config = dict(
    d_expert=96,
    normalize_top_k=True,
    groups_per_token=2,
    init_std_router=0.0118,
    num_attention_heads=2,
    rope_theta=10000.0,
    rope_fraction=1.0,
    attn_scale=0.125,
    tie_word_embeddings=True,
    parallel_block=False,
    learning_rate=0.0016,
    decay_fraction=0.892,
    max_seq_len=512,
)
Below are experts of layer 2 (counted from 0) of a mixture-of-experts language model. Rows are named gate (a neuron's input weights, with its number), up (a neuron's input weights, with its number) and show model dimensions 0-159. Each number is 500 + 40 x the weight over its row's rms, rounded and kept within 0 to 999. Numbers have three digits each.
Before each expert's rows: "mostly gets" lists some tokens that are sent to it at least half of the time. This comes from a sample of Wikipedia text that the model never trained on.

# expert 4
mostly gets: "on", "==", "l", "port", "se", "pe"
gate2:496513510522486478493458593497439494418533450487570529493496475488463467567472531468503421434532549560484491511476537498460549576494521484491467458470498581500508531541457545515525523443535531505529491574549497571513546521460572575503487484435532479513493561601532440530516477514498474513548554453522499497476517499613512544509513454484511475531454500473557513478501560474463565477562451532576527477469525543494459505484492476448456544510472426510482601527470580477485506464554525
up2:500566544488461563495496490516474490464555499533576523522477523571515536520512468550537574490401545508520501502483510411470471506504483475511488488528478553442551522483462488517490521504511547493399524425560437477539484483467536522632513551550460539510460555512540444454501448547509511480559538455489550470456490476486503522489500542483529459503510538456533425522482382541445440498485533499543519555533574496468515446500490506528512488473477510520417476478574471425498495512430559
gate3:498539483499472450466492599502520496525503488412472524560532397524496504516473525534449507518548519473503431505486538425462507496550510517509497434514488525498531524482474516514526401415528547482489531455471474494551504587532449515520519543531513520513450465501442491462542469436551407480507507517418508451501557414557502527486507516483416537433540514453524511485573562442515504544452499507464486533567501527481522544496485410529475516470500459441468524572510431514535459530582496
up3:484502548537503534514458533550464543480529521476508549478477410517523530539540484508493491487506439521507471443488559521509464553520491504504512492522443465558551562585476525494544592523505452495497490524493457578487497510489519351504537521558524541562489537463472552527548510456540526457519469464497465462472490489515511424483561537483574574512451497422524518498495449534524505515498523482483448544587463484552492428524446440432531572522468505534475501597526502492401496464480539
gate4:494542536495466416466456461523535445448556567496530524538517540540523554446520493513403516484468482452548580430516442546484507475487488458523503509475513487494504530543532467457436470402472544500459464502564512518552480433482554590540508469493479473496540519563475479518529499512534438485547524458475549462532440504546518505412507510458500530535477558451487481498526502581539496557532505524470538436404460483461527464520556458448510462447484527556577481537537465543538481549496556
up4:462519398472487476491410429500480540486484492530480476386432499482475478512464531440434527457509496440483505477562567455486529492419591562554520464512479458452546488555519476541497510501561503547469497502498480486525520554454487552587484482474457525462472455480469499501564463411470480503492476517451533511521512501578506491475503504481501563473500567503391531522466518502469572509527491525549508430491487553485573489508485516474513530417439495556479515486478453461514450470587481
gate5:486573490466520591479574494510530479520434532439517488482519472518580542419545497505526497547520519489578498520491486410518509490531494526470517468447508496476507562492545491493525508476455547550476551505527521505492472524514489496515473478468495481522609492431496516518546565572428558472451550478521469549513533561526489482497523464532568474480544521493574430460402556553496522490523471546447421410500465445419477536508524522443466483411474528489576550513526524516517516516474538
up5:449491419518517450523508502420461458532524461471505455533493541548511604502508487465509513534506487502478460457521541375559509519474609449542487478476469502462471552615459522525500533480428534522458459506546540492535508541470516476511441481527489557492491475556503552517487523529443491538489471507521534540535484523472496521466505430506538501504538492546407530504487410465477433527550484454489490585514528486463476518532543407522520597534547438495477517490484535453447489532555531

# expert 3
mostly gets: ")\n", "\n", "ly", ".\n", " |\n\n", "ship"
gate2:484480513558496502434510533530514491502530476481418424502587543503471425576450564462564480458536525537533518531535544511487492449430533491482437508510461466465517501462542528505479569480491514559496485526507475496469498536549499508480478533423455491489562485520542503475517529507420485511444567451562469481547527498442503477546561502545554468421509483530538445437501500450531473501474504568546443559471468491508526600571553541532486553509588446481439502533445510495504576490548450
up2:529597440466482450502496547507530510509480432535474460463456528464470479516449541567512446529510521442520509575519581526452493453451467561404502471414484489502473542539537520459489478508485564547550504489508563521515415489485439506481497474449534495520500475498511495514520467561493552460474541497494432444525471416514486533529437527509523479582514514500593467502507495452493564543531502499451433474528445503562533476401484518464502537509545557540548466534428520501591484525507476
gate3:473439461510530525584544534503566433495476516448489507505484495460449450456541523456458519542472579490521535549507469480519529540442513507491485526496474529503458535381505523452504486532595495503537517423468480405487413509513481490516535494480557573545503439504493466511484477499543493514482494511515495513509476498483475523476397498505520549495562537424455459516512462534509509517462501534497551501525525464445417414434605549441522484546513552466525595502481450466487538494524428
up3:465476487528496505505526488516474501585495469493460504506501433496488535558502476461490476467564563494571560381437558496466486482497586521521511549568471498546508509476469531510485485487542459514505464577524493551495461546450499525553453476539475490507457512493514559505417493466502489510579588528501490470490532536505481467489499522480541485465489520520497499428523532517517482416473552485556526480566525516498494445550550583510593568555489513517375386525423542508543498489496489
gate4:503558532472489497391478501516546521451489448475555458498583478540563533491433471497569534513520509453620447531519498461552571605556472530494444492403463519462519490482476499508495525522509530527546524448451481446535494569568517478485550498434557534487508557461481503496466506550467536479534574510506474474528521485460498482503488477492536495510546524523525537515499485417491483425520460521568528401549556519454423509522577487499496548529513496561508458454489482515493531554484478
up4:524496476575530504537500438568488459505553430442491533441505577457474504516529536467514491501510471493473462556478512528497463501512547520486475493487455548509423442551465488544468497568578497544441475523478478522466495572509446509513527492443545508532505513527406551481474530539551492507555385507558494516518416531484563518481557546495511508370422507467503578546468497521479520437495511544460450567491453485465443508503480469470495496513510490551474456605505473511459549504477538
gate5:492519488572501499575559521475488426503509546543562487507523505559547456450456481482495520531526415529545495508478529565479478551530511445454526509490514562486471554560492550472545517501495480423511500549493475465586503591523446455452525525411496523423512406565415486466482514508543540481498465468472542506577534505501501492489511420461560507449542554522511498442438509477475491522500507550515553529477494460487482529467564420473512458491549532552484576486554540506430473499533553
up5:474510578556461523469565497456488458462477503477517537492530476489556449552547546485444465547450492564512499490513443565544489420477537477482512493504503555495572570485470491540561452440459448535552486423463479562480536431496444540509489491473482434459506501468419475494549491447454461510467492497512549573378467555504562484535473447464450365507509527454517518526498511550518553521486501515504501526498535460508484465448550489532544444499516543548481550458488486447458512493513463

# expert 7
mostly gets: " p", " R", " M", " f", "|", " B"
gate2:478504510511491443508461503476484473466560599556490555516507467538593470480451552521496581405468471454552479423503461505580436495555500532549516558463491498513497468539591511482501474546526520498513451432464492468435464506550470524412510528424501503500474458488519559410459515548513420513503429498511444534520458507499503449488539559534516439550508519448503489445502489489483455407499575464439517525459515495518477472513478520531486471475446483532510489570498424468532483519472466
up2:540451516504537466487530554421515547495486545511476515507487483552482502522492505534394487541522536576518578538495592402467452444493524543485528499495453446410553403417587493516461467495517439507480491523488534528523483511510516473531469464519487488497471483496479529452480515561495503498455504531527504488585477510499553441521478583533498459448489529540474457499496485460415517550471444410406447500498510548542568477496471564471525493473459452481503524526445499505495517462501415
gate3:498559528479525513544478522516511520460477500449479526477513532545508413536567526416447462497422463511474476551490531493476440533427488414525553520516487489535455459621544443485563534500501452497521478539468432528483555504504479439504422509521542550506496473436460572516492512483514508525478442474561511480527469496485520471494463545482511457547537459622479536617501453519553416517456461531449477534520465521519477528436464464468465516535463458498505526474518528481515487488583528
up3:473499461541526498488433465555484483469539488456500553470450514473446494489486502431514461456561493415547549568458495515525563528464520530492444438416557480553462403460516552502510497472501403519477529552497426495463465528524435451570500508473496492506391502538529494451557464559528551537515512474433487502523544458543531457490506505481549501486501511511535512557451431520482544493541541456557446508485554505544539521465484555465495455501556554531573544512556481449453469499532555
gate4:543526567475485487499520514482552530443444486542399494513486540554459513473497439508512529536551470456552548532519453559487566536428500483472508476524497482539485448576562497522506522491540540426491431554534474482523518491494498491534535545521453475502503497547503597586497568546543559494434460465505489474599466457544531533483526483503504542498551443582454519467445511515469509468542458491487459490430393506516518495460448479496443428497511565565457502505483473501449453485570516
up4:476466514523480461485426496519448463469510437560508457486483506464483500468549497510546572517541489450465502497454534533483529463486444485420464527480461511517542507515491411538493431571450488516565457526490538490488494538494499526480524533511493558484509447491564501498569502536514459482452472469504438449553522519535561495439504492566522556510475516547619517486495513470529530565503580474425510542480493472525532514491459448475485422373486461527443537478519482622413489477543507
gate5:480540539448488540459566525519542554455495520512499591516488539529518487505498440434560551496401472520527505519563503485487492448504490527497524593496601509485509424563515453522480526459512593502504524450512511454474529496581479446535476516533472474437551504464484494532467557444512547508457560511521502556543564475561473526539434574510484497532541529562550529502544477567492504503524467515524546474416484484511603446471504484471456454480511516489479528533422492580563495506481512
up5:458523425464457489471550542524550453538524514491469500493515529532507515498509505492480531519413426489493543479509392516536496467478481526435445495487483527561556533541415513410444483569613533465478561513482446489471486543560527527422512502522466451528476514531509440520500479517437536554524464474511476580487489415487511447489510532488473441445544486391509578563491547513571511513475447524489545468512453442515529524522497500529454446455484540482522495526509459515444503555506540

# expert 1
mostly gets: "im", "u", " th", " le", "ang", "her"
gate2:501513524502425503518497514598602510505499482488525540468470537476455477455430502503499453488451548513466478519481447491528506501443513503483504530510419485534497480460511547450531577471415527536438480508538507555535506500530407506523482552415459427466541410489486482587504558499477519540504549539522564534460401521487542515493527501531503535520493474499507566488497467560472498503484509455522524493449497537467503516532548428462489476524581497474516479603376471491486535518542437
up2:576547489448536505542475412577607479452504557485526538509455429516475459507610554443486527427486487514460501470462452513495512524495530483509446512510524506559496567531488547510559509472535467508469475440502469591534481547498481467553553513530481526453457462528480495464519475526525587464491505482511556548505440515526530432480507462500538403491507557474535525582499483445528461502481481475523530541461541509494546514487502529505480457420541542469461470509414463542504568458538432
gate3:415553490520449438405498533428483534509563538512562464500539465486419495500478498502510534456533528438488555490524491406477517553489554563509492525429575499461529449467475532488468492470473472491502438505548429522520512502556510510510456438521467498500573512575443498484548479577454468518483601503482511502485521493489441453517519476552487581500484563458537496452508463492466511516497566513481462445444512510447467448472562487442434533466489483505490562537524405449527464520531480
up3:417553479423381521380545541530501561464505461496530502475461481534487529529448510523478554515475569491539532531464472484482513482453504548472478410451553439496463518540445546469475492494457531536492451607527502480576444513497550516483489528440468479459488539556441541508492549515457521430470590519464529478504527525513541503456463499554529507560503465481499545538537479498501451463460479517484478530462453451507540407436474513538498537530445428531491467545506503451499510470482514
gate4:459484484523503529468502519522547526503515467554487507478489572472449463535480554492494528575524543561488517488527555549487497470453472564486447539534509498599543502522512430554579496469561551503433547502541415482490532477520489529502538482536525482473576504534503502557511524508488360472593546497578528513498461551500567460442555496574549535450495514447524557495528513471496565517476501445472473460497487457401498537541436446518461471509489476508485530523478514562527530527426511
up4:516509511442507558501448443579478505503418490517522451509505497528576560466550509582541554474527490469546460549485474543491536546478515511504537506512485421433473502535542442466522514519551495529487501468516425522479512483522484479461517534488520587513493467512478466531418556456577426385538491568530517512497606488447514474459473446454538428510454482552469538529447494485497554486458440474506434471484460476507470482488530517465467459456505521531474433507519459517429530587475458
gate5:573542499430509496447510521487508556499440408578473546573529508520384497512477473436541488450592481513459532530513483537537514484453408481529462495547489493568528532535469501541520490465443513507490494567487423520492467445577448480474603546485429490515498539452534509558484555542504436441507550473534427430506508498530489525522499482475524558468459534474497539494516510556465514513451463448457472469514495465480566527552495490529491452551543503505471478487435478479458509516572475
up5:467461518422470553522423457553537447527566496497594421541485520522431450534524473534488470567437447504477530471478474586522466488447539504506515500536551534496486547511482533499468485468482457438495516497514405484463510478480551459562462502506515493518556621520521455558540480495481495478552494423528432553490524476510499551482522536501493474494571544482500422503485516532468489459482566448463546524413555540475567461495525455490513549524465554521501497430475439454556497472522485

# expert 0
mostly gets: " in", " to", " was", ".\n\n", " and", " with"
gate0:514490566468491560414485489480601522522511480505572456616430509484457530509471473502482499483552548443505517543461469499500574481472471475580496457500393520469470434513555474501423447447500526540480536461538483502482498468532423517497509455408526507496491491469490436549429471532532505478496492499499483497515502482539494606436460516442545512507508444507515447522471517568521478509469477459518493499425455495477546464433519461497433541515509494511471454495478491439546405505564528
up0:500504474510466497558529528472489495497486517519479466566490445502543492495501558465487493546554429524510483546515415485521554524469514537482520454534517445453548459463550506533453495495559504526506502483482510496529501536532526507503385473459461429487476485471455588511528495508536414475510493520543589562463538483465530517458495502392452538501584522561503481499524516426531512520446420548569478500512469505423497499526447425382466491538455504504478552575546464503550508547423489
gate1:510503432535491488524549527448514429474480462580468513497548456515490546412437538552481535513539470519519509561587477458445512500447466482413440450577477575480526492566429529559476448485493481542453508498556552517519460459507496447461468437480495469483490429506533560522435451506522478494482511420548432519455529505466530522516583498432498516483585514460539509495447547506513574528551536551511545480478517478519480537477529506489527484430507547522517519460453492531456444478539446
up1:601514524494559516558460472513502482495517502538482522541428534537449507458416445517435514527500475460533491456477483500492465479554521551514473522449514460520461547527472545411533456467539600603508503495530502504521439546550531565544470437490502536533426521489455460549496489551514497424550466507443515445544484592520605519432543527468538521486517550423493484544530443512513533447466514475512437503519473450500500531522571519505485558538487544520515496550495463495547533516488546
gate2:493514573472458486510455498547481540503476484511495546492494509513475560492417476536602494448520497507498544578541617472566512564457477522503510499464433504571559548517467543471582492521541492496520509527456476575463482465497480499428486491499571512465486472541434513558535524506454539543490510549516443555458455559418555491524569475544541445525435476468418440495499452526533521467533446467440494502505469486472501533475465536486487511541493466460508480577550582463508464537514459
up2:524597449454490478483569471481526483506446554439521447499517430471501516539553482465490574487519503471481520456512438496506485505479528527466476565487513447488509575475492503521535413512490484482573491457440483584470512556524531493447494498525446533546486487487553604440517498418491470603516496551515438479526489461564478487541441577456460471442498546523501504536503470478569523458422557500527452510548483475505481526553568476506495441536445509437463511556495478483536480487585507
gate3:531468578489526527501521517495486533548467429508539509550567542416440551468537501475473566474478444487450515529486534508529559455473417467477546486513439546473525514502549473515521516593452576504390491503480518430432460547524457517483475478530397530438559480404487478533559541459473507524470488491516443508511545535521466486428468490506587568497511508500492505527488516468556531513512469520451496537452554406478509568533511480452509534461456532502531481523485489503530552503504438
up3:508445531534545543432486520461527462524516512489478500492548483481527526549477454524477434542438483506518456514528505573465460502498462532545547559503522493447500470529525451471481435488480458515526534442487521464473429501541490470545500515458481474474499508589416590444463513490544431542429518528439459513505496454483575493511456527515519498555535531467493489457501565472527525535457534445515501477447546549500458499465522453539459549535460478488583499599468448486588491435396406

# expert 6
mostly gets: ",", " t", "i", " T", " I", "%"
gate2:585590574485471516421474502477504493521464478483506528589492510450510472547519529499422506485530491481478539576453513461490478476459396449526421456459555509605473457461480452509468510543546493523557477507558482462559502509535548497548507507383525537460490492439514444428524468548535456513537497476545514484494544493434522481534492495484530523517528500457598483429506496544514559491503495517469464474447470479507518498488465495494476475448548454441420423537485498556520547502500470
up2:523458517404496519513551405504480394542464585516475495516456442488505517546536482495553495585520521490561570516485485498452461498494517518535476503542480480551531558491544443515562460505496494520477501588521515529441493549511544507481483437505482508448509380521490470552523484460495572435512487499470437531497508457467484526556499461513494476523526454505454468525438467544526494480493489427435502540528494428649498466484545459481530496493476491434560525466505475523575512524523533
gate3:535469541466466520518559481548514488576507442498491433507498475486409404485509564512448471452554487502471552504510528507450429470519474489413504508525489454542542512581491464560518487577500521504462486480496537561492494471529478496472522471519567470494505486499468453517492486539511502529492446468457568520548547452515427449503505550528504508447557495538531490476576500526581524628421553503484459527570523501503499485495549482517441431484557470459440492403585544505473508506511493
up3:475459465500448447552531511446484527453558444515495578529537474477492495532432508502442540472529491502437512458593600437512517559493433567557515514497428505504601413471531431560487494525495490524503486541473495429509556562497417480493499495479490529483444538503513477445569501471524410485476485487425538480488440504460503479562462538466521513533469517509479510454481458469481515498553494484498521545551458532548525460511467516496478516502506522448539528613411477552520523486458493
gate4:498514432521504577453540508467501491527496478603527470506521537456441437532461484553519493473431466543551476447491496585445509509462409509491557476567450467548552429567556553467505503526508458469498475466535438439511511534430518476500542496470568466441535487509523518584544453519497484519553502452564590432565510478534538490498537532491538467476496470580507475486519497524541493519531516432557517478453486477498436446486500475507458508512512556524477447526583507503460478436555517
up4:540482485446432517507583467469509481458500509479500467533518505512547547492525490529515499500537439526516538569523453574505478473487504476484457522493367487481443538586526512493515449530504541443527494470458488534512545422534483547446577521533474566567464499563458518546456548495560512543458447486499450549514510599579472538464515536492498475521515442468462557569449498516504443451572487506471545492484509551551504449485487503498449479525493543587581516486478499510528415524537550
gate5:466552469566490476441485433533496513445508590475510449519562518458501503537505468500534467460495484464483540507478503493492557463506521450432459481520433439620576508557494537507539472471451474475506496567497502480551471429513498517463484529459460545417495420457535526499545500473448493508471495480540492452456475481557462596518534490529485487500484497509503555477522505525448469488472535505429442512498554464407472575543556432399479406468524478511523448475544483541493484481473451
up5:440458500516485447519486487502501455473487544495461479547553452482503508499500514522454467525499433574490466482451426517519540513452516472461486397497515501499453497471513599518537520464487452545503449393534545456480500445503566480472504457483448554445493491489469520454536522556476448497480447494480493544419512525467504453549467467533503502472471559522486455595504627451442588461537543407533520484535478496511444508538558471463479454604465532522516498505481529486507524459525545

# expert 2
mostly gets: ";", "\n\n", " —", ")", " /", "ge"
gate22:476442431489479508515508490453523432549526505552521526505529537516478462446555518489491457583561545500526524429487545497487455487477470526477494499448523531402506603556534513542479566511507486562496544477498443503464433496487553568439540529547599535518549492443463542535492496524481470483532442462538505446590452538451551500419505460441462466486516468461489469525431503482542552511539491456432503487443487536498485491488529458518477524489392518554549481515451471570516497450512502
up22:455583539508587502573408467495476521492538516467495486455415514496518490555504483534467523518424556537523495516429496483499452553550519474498446457571467467553506440465565440451512517457454462494488434470489492473503538479461529474488456553466538472539469497448536513380534468491579445506437441540457526527475463435529508488564500483482500573500441547539534493443467536511564485519573502529497502509469517439468505491531529505559476531480499514492468551523576446497502476467573537
gate23:581511510465507564537477484492463489515536495418499472530522616517484475523463446537435482443612564498577557534555500572487425541522521557478473520543427489545519479488497448509499524500476524514523495512524516470507530454526461449432473525482538446550509464568489556551471519490416533485496518557569490486536478457508462499558489534437583522468552519502563508543501575477534491503506470485513458450492534553472485496558505504513482489429457424483509525541425535448516497509561458
up23:511530429506453468495464547516519520457428500528555543521527542470485492486466426446509544618481546493523621475458499460571472482453490472453510485416522478560536524524557480464509409513445483477560484533484472504537541498509493517453468506470573458501515535582537409487433452490527529523475552520492466489494530485547501528535490460541447512539571532487449552418426502507521517451470469463528538459510461410510533473484485492553489431541506436491548477506494538525474485554524494
gate24:449521524495448454435527526451488524407490464564537484479520531440496518503424537481446522523429501487503505458488457494500469476556517471467589502492490565570488419565534453558462494496467469431459491498489474532478556534543561535526496544431475469482532485492463513542413481496488464477499514521498498539540460442549458553509512562490515543525509541482489460459560507514520438468505434475539367480518514456488486589396474453512496485521467513587500524458519514545525527539500435
up24:529450514461590504578547439505495511487428473530454488477434476525529503505566516487470516529511511498576353516438466469446449452521474458574528528507530479525545498534553508478478457489505480483456488531471467516501528482476499527547512531511521552483538593512523549431588530474503567515435529495559444471538485476474450541569451501489529508556573433561525539496552448442493496481505474500478450462512506559504477442504526439526478549503503508526489457446424525556557512512455468
gate25:504504502493445514502495503452483555405510470545578403460487543452514480492472475492492519440456488515458453535503508464503468564506509419462499505483495510488458488543480424564507462555502566542457527595507483518474556553484450488527467532500434438486522532543525537501512572468492499485511511443493497503486477448513547626471496514425532519529561445370477525462520494483534520485509477501537460479547506424481493501513467441503531557509506441552452515546581506577443480561493498
up25:504444519500492557527539442510519474508415474484503496435529482465454578535526522433464540605521494538550476499517490470486504580468502531488506445459470503563484565561548479487532471531517510429439515523545524532546485481437513472501433490437483531440517432594510537495436470487501453487467535516491498458515549451533537545495539510466475468477577494540487525557479497572490476556490486456453484452501473484481410481481400443454476488497464478597467541488485536553441473531562542

# expert 5
mostly gets: " H", "S", " L", "L", "h", "R"
gate2:571545505461467478430489444537537445438527450531529478485513504488452416493544533494495495511566436535493598496543482491512531485459490432486548479478519507506536560378501568479543474485509488538563540478501500503567482481507539542471587525530551454442547470470502488539489537493580504503501520513488518492525490508556481602526499513515387465477533482487533420510438552520563533554516431499437477489469498519515510486488475524587413484493529488520467470452533482475462540450463448
up2:538546435493410531418531519546539555462545485563509484481495555524501494452512407472469541515568531530526512530524438520489442511485461531516446538477494477400549508450482550426482510517471542525464523551465485463502526438495622459513509548519520503517478499509577482544526551480446560539519542498529505561527518556548500516482519491551548504453509540486504447475479512502538505534524464531481515481502523484462596550460425504534470485457356435486543537498467523464474536512484511
gate3:458489462506496544498528482521553479510539459592479429421511539496460470505461514519506540392512501466465516559493445542458515444576564537471535449525408539455487483583511503507512471523516460488472525484566585503513510552512522531491523465452437508497496558494506524458496471529545488483529444520483475509492522471543531441400582547493515491408513433522478549454507536482526521512508604518520473421455491522529538491527539541440531539436462531497579443452483503511471436502511501
up3:528458484513462466441443520495450527549551510496457510486495491474471488492564494510450507436549502455518525445475642496515568601470489499566483519502497535441481481492527516488497515525399452487473491541521428571514448485506532514531465474444433512433566468478421501568574500465465481447499491522458519473517537506459534456501558477511511522476494568467477489503564478518489515502561470557483498468510496554502513546513371518417486494503476460419465590504513489494523564481494503
gate4:442494544480478546500454490481529491409471502459533483524474508549399436602572476501455547451493557518415491511504495473508498452500472465516471490566438452429443511512525522507530518500504501498536491555517497438516566510515476519485530457535508531401491482422530446486523472512504539482554484432572602543483413471513486582474478554468495510481506367460520545468508539534548462486508449541551500460471459480493508567469506522530509469558480497437515537517501536532500524477515488
up4:431538476473474552465416565473486481503493462530520506478484526512552551510473546468472431474522520450458480534490460564545574440546474495512536502470424504541535590456543468503466465489506462469405478467490461583472462459492531536501477431482380456506408526488484586452457533519459495533476483606469518470482525532444495562494511434494437481510528550475440518477463499507463484521462466499497544489524527503440471520557505499469437492466415504471531515489512544535539432497489512
gate5:507488492565493440470462521490475553487443386530475484485516460513505546526462501535497511496502465529581478498448476423450472441435490544501584485532478537485461471546476420461528515495575462476491507468497530570506473535471507506445529512405458473348479536571507422544420518499430440504472523495608561442486451464490509480511464514473457482468516458417480480464546539532505537526496474517487469500473473494523481481539457478494458431502501523485481454470522495554495531480537513
up5:470473497463461480503499557585510464511466452529522505495453482528517464468564512501518467593499512468487567461517478476487499458514541525462511496448552569449479566516494535535521494496463538460521541517481541413531521468512477519581478549509545524499458440528543488492575408466511444507556501513460398570525525514605496451485495429520489510441453497595522528395456489577435504470444433481500479521461490531475512525482459496506525572447542427508465510493499502470555514533473524